Experts of a small language model.
Size: 8 layers, width 192, vocabulary 26579, 97.4M parameters.
Training: a variant of Muon for the experts, 616M tokens, 4703 steps.
Below are experts of layer 2 (counted from 0) of a mixture-of-experts language model. Rows are named router (the router's row for the expert), up (a neuron's input weights, with its number) and show model dimensions 0-191. Each number is 128 + 24 x the weight over its row's rms, rounded and kept within 0 to 255. Numbers have three digits each.
Before each expert's rows: "gets" lists some tokens that make up at least twice as much of what it gets as of all text. This comes from a sample of Wikipedia text that the model never trained on. Tokens count by the router's weight.

# expert 15
gets: "i", "o", "a", "u", "ia", "ani"
router:135099101151124142138124105096117142119169168125145111141121132129094176135128137128128129129085157127129156138098111127103105129106087116077146106116143143076138141120145101140138095150137070134180138169104111161136186147118149126133171132152089124139153121143103120123100173142165118131097139135112112092144133160131143171091108195184155145098142107121107113146115079141114113109164118177142145128122118113115142097119100159143130131137119119166148100129102126109136136078123128111144128132116091157125137159127127122122112113127093130174075114098107138134071169155139122138
up0:138095143105135135141111118099140122135118121151110142122087123077143109093086171175136148135140070100110165111149140109134121120122126141103169123120139116064141122109130145153141102112136172118123141096115154146175145143138131149155165117119113100110169151143147158107114114119122125155108115123131138095105096127154100131150088139098115111093122144155175145095090122164105146116127120113065131086118102137152093157130130123118167133117101114153138136153097115142117119112087087122127117142206104126131129113121129142117186137109115169151128086130090171148157083113107131129
up1:123123097151105108141088140122121105158150131139157094153174164128166121125121096127129130118111136105131130091093133120152105139147102125114082151131157157156082137147112150152174166137141159105125109137143137134108129155151092127115107128190099115150114120114086124160169128105101142112104116109144171124106148159092144122069092139135110116120098097152135189088097101145155114135124151101129141167106145124148127099107123119135176149115109149112118118130161161163111143131123118138144094150198109097123145133109164116104102118152120112121148111177156111143147114091114175111
up2:118139077110106135107149132107092127132133108151139146161081107137125157140115118102117152099143138114099114148137134131180092169134114135140150132106149150101122134138108127138117156175119101100156160174125059107131139156153085142118160107082151165142113146113088127164119148153165146165088147117145150119144156129124135140103112141112118135078127133106140130136111136088094160106135085112122165141109138116118055118127125143135128111163114143120114091155088158169121121136070132141178117143102135133129104138137143150129113080135118131127090113149154111117101168154147134076
up3:152114166107099126129123144106100116175129099118077150151102117120173119107137153142135164112105099127139105116110141098117127117136113117161135147112117109183130142086153141070154147129133168199133113160104130124142106103140142111143145149151143153122126146107100161148120132144112119130117093166122102064115126116117103100130141107107136109149126146110111099076151135173125169128125158095112145086150149109134099132125134103140118124117097150116152121133128122109153124126126161160130105114135178137165113209134171132115119124133100123109119131176149125127145049132107110100
up4:107166113127109144110082123109159145113093132105129121112100142118127133137121135137083139137143128130132141136089146119110091102145155125129111164101102119131141088127122101114127120122120191174091070141088095131120154132131125083131158068139150097186151135125136118139136157140163111079132076141148162084199145141136101143115141114169134104117129120075131119197104120107127114119135123113109135120167157114107158131127134146114169137152132130104171139116089130102141125105158102157146134093151100161118145119117122112154151144117148087132113109111139132125102124170124138092
up5:139109103151122076136162116138149129122138139151119152191176140139154115160141134165178133100149128109130125147102140134168127147099127096098137132129109136127144105146156112141103154131147178124144076082134140156103168138124141124123134162186125125107187139120122131119071087145199117126066118119115091163139119112108121133138113134156155097148130114154128143126144134116105166080110130151158113090139159137128121138121167149156109172148134150162129121125144140126104158147160155134122106129102088132129128149161118147139120145137127117118147180125131133171105073108140104141
up6:160173110162103183120100124116134122126135142112131121127093128147169123142164118147161121108096132128170133133135121132122134137145134146097136129122121145119178146111118112114174133111114115145096129181125104098152157095106144152151149142105109129164134098101209136182122140131110132143135116089121093114096160091135148157153157169141136171115110144110105184134113143125194138123118093146114107121124124091119140128141080153098111108133118133160149123137115111114080141099091143131148147141131135169113136171118153126103135151101161141133137115125058087092111124145139140092
up7:135116105147138170102114124162125106142133076112143122103114126127142119146152119098123113126181141115170137075156115147130096146117119118185146091107159124128130087114146137125150087103095137137135141144174137140166106164113133127140105127117116148091129123132128108121132165192138136143144115109152126182141141146200127094105141122112131158151110106110123119129116126134102140074134114104098115089164096120148132102175121154167156132112155098115109124122093091158143091142156123104163112122111161113182158125112140129157179134132129173168093137123135134096103133127139090110
up8:091147117172140105124119130123146135131126114115126158126122094204139087144156132118118147102112134123148180151140123118173133120099133148092147137174123127086087118161107150110142140143099146151162145129122171165105151111127127118138081103137120147130112157094117149123115184118118090143131127125150118136149140141152113127158130122119143067125104146096148066131129151146059107114103119153124127130105115133133092090104117129149108121154165150156124125142110113139089158115108133101146123159103108114082183152104129132138138122105171116089129081163126139145139093158170160123
up9:163162107165162132124062164142161113124170135143129144118120087089126105162124137172176144121127138120132173143157140122116134116126142139113140155189118163099137163126137119138130111114155102086126152148138133171157110129130119119112128140115092130162112147102149166163131178090143125133125153137154128084141141176128086148098125153105107186115177127099119118134122127108119132115138168115144129112112149096110130150088133087113148145152124126093146128124101111091076089128120124126113098116123153101113104180143167135117106099121143133126126184163104147118113115155120139100
up10:149145053123101120146133105109117145134148091147107122120118129120108122081109127172137105132126146108101149163143143137139157148115180132095166163122116087119089136121125133161146111111137129155128131183105023145113113130078155128131136164128136100175131113115076093112047113128138111139123163147148141100115128139136139091120136136155137146149116107136105148104135118116137113138152152092120156149127139107129144110144134124139115109126131102106166144112144180145113144138118143195089108147132073098131143105132086129126098118127146126141109121146128147134128144128172118124
up11:097115082165134167113162117156110141172135169136163142124122136188151115132140149113147113128095135134131156132139133094115130149135135121157141140134126112103109138144122115123137190148120131131131115167073093099097136150089117118133107086145121169152117130127135121107129098120156106130146113148105118133150113133163135133118149146075151080174129130169145113141140161098102106146146139158099086161103131081143165092110126153131137108119124084119144108152139104110110090123109141146149119155079141149125111187135113095127102112095131097140119086153181100171163165106118120127
up12:099157069144117124102109144130087114118150105157150106153156121090137135119135121133115137106126147108123145152141113131161118158156147118170091081146119137098070154109098130086147089185096101104175109133144097106142135083138145160145103151105126150133151089131096135108125150127153112165104137126118094136162133128122149176112113120160087153076139132126144113144133097117142089123091138113151131119096136151143151147131106122142140102135140128166172121134125077171064129145140125124123118105090110127114126132122086098109115113163144143120140144126173135131186136141166138152
up13:143119145095146162085151143135097102172131156120097142126123151105122153096137126153105148160117120125124148132157098117146111128147121118170135076136106120176091176130080083154134110152113127103130129163145151112140176111148149151114142122076120127136130139120074131120095158122123133100105136124143097108115121091104086159126073097152123128158153166110159123122110151119104116185104151140133151159124174122150146099063093099093141114122126129153150133127181116149130109124131131101132111140103138157116131111074162105125087142115142105109118120143102163123121148083125126102
up14:131106082124138160119112135133089147149096163130143130114102151138120129125144133138164117119139110102113122111135124123093204126096094115143166109128083111144055193116099098117129115140072143131109119130110138155149126182121101133078134107111151180094124163128112095141109141114098125114125083184113117130117078115130083095138132131162153148109136172090166135121152139129088112112092128166110164086130126135117106149128108129142123111106119144166120094127126156137130124103095086113095125124140130151138127156133157142140124144126118145166122141129136129151134180101111120106
up15:130132067124198109126094098133141117152120114114162110162076144140153155119137104137125141158113144112124139113133087138102134127145086146130167120117159126122106171149129139105126117157136117133086186118109118141140100119134147106085109109123117116130136147107138198132111150152168119165131145138164146081129164155111123098073121099120146165104153126070111109121130086132123143124146109131135148125125137123096152128112136144116136086136110149082152112129091084095101111127097152121122137127116113107174172173148109098163131114134126123172127177121135132118112130112110107080
up16:156095143132131148106104122114184076134113138128120123152119121128122124139127122109107137133129099100173137147130157168147091122146115168124156107122128146102164109136153125088092182102074142130197132113129088106118164121155178138163120131069126122182165063159118133107113126135147126136108203110121126147076134165129105105166116144131137132087127140135126119092119158137149094129074128134136113140143134101156144103153133145109133129088123150132141121132155089134126140133129101107112133126117120118074147127120100108138155148141137181125101114127109122134115111120149170118
up17:100102087133146105151108107164141147159159109125139121142128154080108136140117136144158147140099119110128181139151135118136145159141112141111162094117164085068120123126142119151154097115139120110136136159126112122134164133147155160143087153077132090128125107060125104176101141139133144153122118131116162088121101150120120116150104166122139155088123127135115209101101070130161122114102115118117151162119115128121157119132114166139127124166121092128143128200156133131140153146098119102145146106097102160176125153123116123113080138123107119145136099145129126140179137126134137138
up18:106107147125165123120087086105141128189143130142149123120130146110124107139133125131101124088106133110150115148131106120131115131089105116131089103098140122126175187134100164117152105159124116086147141141130121147121186135118103127166147130148142128124122097078119188124094166131182132131095106148140134148163149146160146133175090159093128136127124076075104130122142139150093109171094113156129111132095164158146119133086153140114158107120092134154142151107148071137113119099141137129140102109136154098125141135155115106110130139164054117120115144149106141120141145134111132131
up19:120181136138125118162130162120106128147119127060071135141108136160136142117099152129168109099124126154086127142105122116119092141122126124115146113141147152088139130091141164151123126122135098123140171163119108116062139147109109156098118132120181124108114158120119152123119126099158123179103118081093128159107168104155127150131110156058092127119113156154146136119116115093145132115145149109101168114125118145161125122130116139106116113142102143167109131113157149164081132127100054083138138159116087114125114127106085142111108132112156133133136125164148154146109141130130095094
up20:145122130213128129111095133109104156138114125124128148120076149136104116113153089127160165156131123159161141127108119121092126129202134105091101104123149113110141148140102133112139143114113104143083104142074128111141136175126164125100147101141135120121130104157141184120095113105171079119116132163130144145135132119154152138123122100131101133104117138137186140102161110086116107134133117135131135176107120102088116113115138121135143106136099103172094106125085127111088080109121146126134120180142105160154114111108113162117091154145156134102135091168132157125149110132110147126
up21:119111128115149148121112144114160115137121104117155150141169146152101137124149067128116129150108108118119127148105105094146122128135139125156106129101123130169145147113136143122106147099126148091178165117151142129096136139082125136157119097149138139101097143144161128111114126173135141153102111127107160137190111149124122116128111092181151101100132094128120092128088145153131131139115097138140136112115114123106128132118083042125152104130074078170105129164139161083120131140043126139113094138096121111111122164148118150155103143111111134141137124163109118113142127114092184130
up22:124121155188092121101143118115155097120157137144119129136114155106092131110103116145082107150109108140129102163080107130190135144106111120116139133136127148111134124114116114118122130137158116089111133117111082114135149123111134144137097124165127152150089146077131142210093134118118147130162086148132083134148130143223120140107150139147125119114133127181109142140123175119119139176101124131139127137107147122127142155142100127146155135143130108146177110100121152133156127102127124130142121107118132121193134130133119142147117138126141095142148118170141153133103159122188200113
up23:154123118149101114172174139116120149102143154110112126172103129127077146084121125159148134167105137119095127149095131151101116148116155140144127176094128138109157165103113148119164139117127159151122172124109117115163156126112131086150114122157145125185171134143113086158101119138136123131116114123141124098147126128083094138101139094166129143076151136138141145101102156116085162101161113097126147132145111106132090181172114142120169170150098102130166140166088117140139122135120122142102118131114137169120098116105163141120148108090178096124111145155157131127097095121138134141
up24:102135084143160123110118101128124139118103088112112120122131121136090134080146169067104104128150094139145136160165115123125112123128194073134116103133122140112119149125147102133145082116129158140142098127121118137122151137115127158124104181139126114147133113111088096116134166118150102097159121075116178088143127097129111143157128137122116140124160122104127148137131146158083112163129107124171129089112129139146142120071111149141143103144114166112122148132155157085139031116109146121132106140106150147141139124137112086160110096111121148133121137177088151119095114103140116136
up25:089123143169123141165127153117133130147113126089121147127132150155103109108118116137157131157108141112117137178144148144131097122144107171177105152118166122109105111125126155131125120146094097110136120146142158097144128131083111174190129082134120140145133090123126166146140154155150114175110167118143117172128105131163114145144160140131143112140133143112164116124127131100104212162129142140086176120140115119131136141113123153146116145108117151132138125120135077178080148114137088158104135106107135156146193091086165119094128135139142108102098098107142138125104106158143103113
up26:180145144139161123172120115103125128148107121102078132157101114093139132128133137109127133116116101122164150134127145111186088112130078080169193161120186123114148143085149160109134089139134094117132143127093114096156187114147139153141149134173142093155140078156111081176142116163105124146135102102115105134085127070149155148123139175126159137120120124106109159106146167149115135120145102123101134134102139137120131108132127159107122147141118132162121147115118153120150121133133131106118133111131173149185133133105134139107130119127121126120122104134119170118142134146119094079
up27:119101147139117155122125140162170127118119123122066099113161115172089121117134106163110118136101156132117109169152133072129102130118106131147114141117149124121081131104122123140135127183157169110120117165122133129088127150177124132151125121120125121144094115139138114141170085103128117092155156144116137120200113097147146150110137140091117125161127126125106140114097179159162137099146153168133143103134131114111158115158112119115159154119111117147156154138188149111115070129122087148136164127119109126135158148121095131140120167103076142106137087141115181116176122117094141114
up28:092135127159154107124127110135114143109113162161142165109127165125110138141143129123106135128142049116145145162149153150099153135113129111128126144096135123078110148131147119130124132106130121095134113158157150138153139112148151100141078112125108137135176121127153116111118120109152146140128116120117144112125167159184109113125140178123100136094109160129141165119173085125131111114122126062111127057150128153115054148103099139107109123139127150140146121103168123142160133090067146128127164158166111155120131120108112132142095131185129123160113134141108170117158131143157086105
up29:104149138106114095137069143126158129125127145144154184061089132142111134158100156148103115092157129142139121167117153172117124129104133141141114137103139149094141116116121152183132116146101130142217105112160125151132110108144111135162101143126145146182120076131121164133136193182121144158076114156120109146124124172128143142124091142133139128128143127158129127131129126096073168144147149123159157126120133166149097111120100126146123149125136118100167132127108126165130113111105143125128121122121107106142142130087160130123097118120135084124145102154109129107104111104121105084
up30:095093153159113132138157157119090145093128157142156168156116140120120164141128089157175153128187154126098084153131107146114145125130146115151125119099116126169141120137116136070113102140101109124181112142118156158097164102155094102151119141121158126143143086132094098122139148107136128119108165076079160124149118153115114161109106088140122096155146170101099122142149152130106144111132140131133176140097128127120125120117118148125166150131130121134142143083153126091151171115120109127133103121101104155159135139124136127097106117123094175152175155127138151176146123104125098171
up31:163123107155109141110110148128121129102089139101128106079114147167112103105110112097094168151125151106148123040099106122089159158134123104164130128105141111159117137094093131124126131164092130145163155154113133127150144087110127107115136125130159083134090098136103111164130129124127138139123103159107130132137111134150121128085102102152142180119155147124135106174163110149148111166095130163173140123123147109124165186144097142133148101134129125146153137136110144112137107190095107105105113158146165076115119155144137122157119112108137086173110134107137159138150141132132101127
up32:112102115114119156144139105108072111137151173158098156118124091139143164142127141102120123124169132136141125139121169124140099135119107126136139120172167117111117111186163158160125119123141199149123138154163081172146137177124106151073132124119176144121162151142148138118112083135157134120099117133113103141126135097140131131094111155147125168139128154080111156101124162156129149140136109099134171098123153103159069108112118162093134166137107129147114165111087153130128139124128115088137112132142075149136147097129132158083115146119118129160142144152159124110113148121159110144
up33:134146133136118161115107158083157078116163169125129152151138146098114173120077164146114124097111141127127125161124119147111142140082135104122151133136129131119146151090126132137121080100111123139181097120123099177139131138095142077131153148113123116101148135142115087162103127118161136105156133165143140111107156122147106130131108142125124116098098130110098128151160155172152121184166101170132123115159124152134080148146171166122187116116105128157135081134142118080112109093139122090116128138187120138122110122146107116127155099134120166162136127141120082151160140106120156125
up34:110155144094100132121164174147136120161148172102138140112111114130105084129129137142125142123157100121086123033114132101164083084152131119110112128109136159146118160168116146124163172149144138140125100123122056117099150154136167134113154127112113140120169142130137116126121170141131152107148111142110107098147133095134096122126096119143122128126171125160118092123124069093105119165134155146124113142148083112133173130112134089099104151125140117151153147136101152132133122074129151124151117111132125138148150138124158125138104060108111104120096143087111151136122135161149109123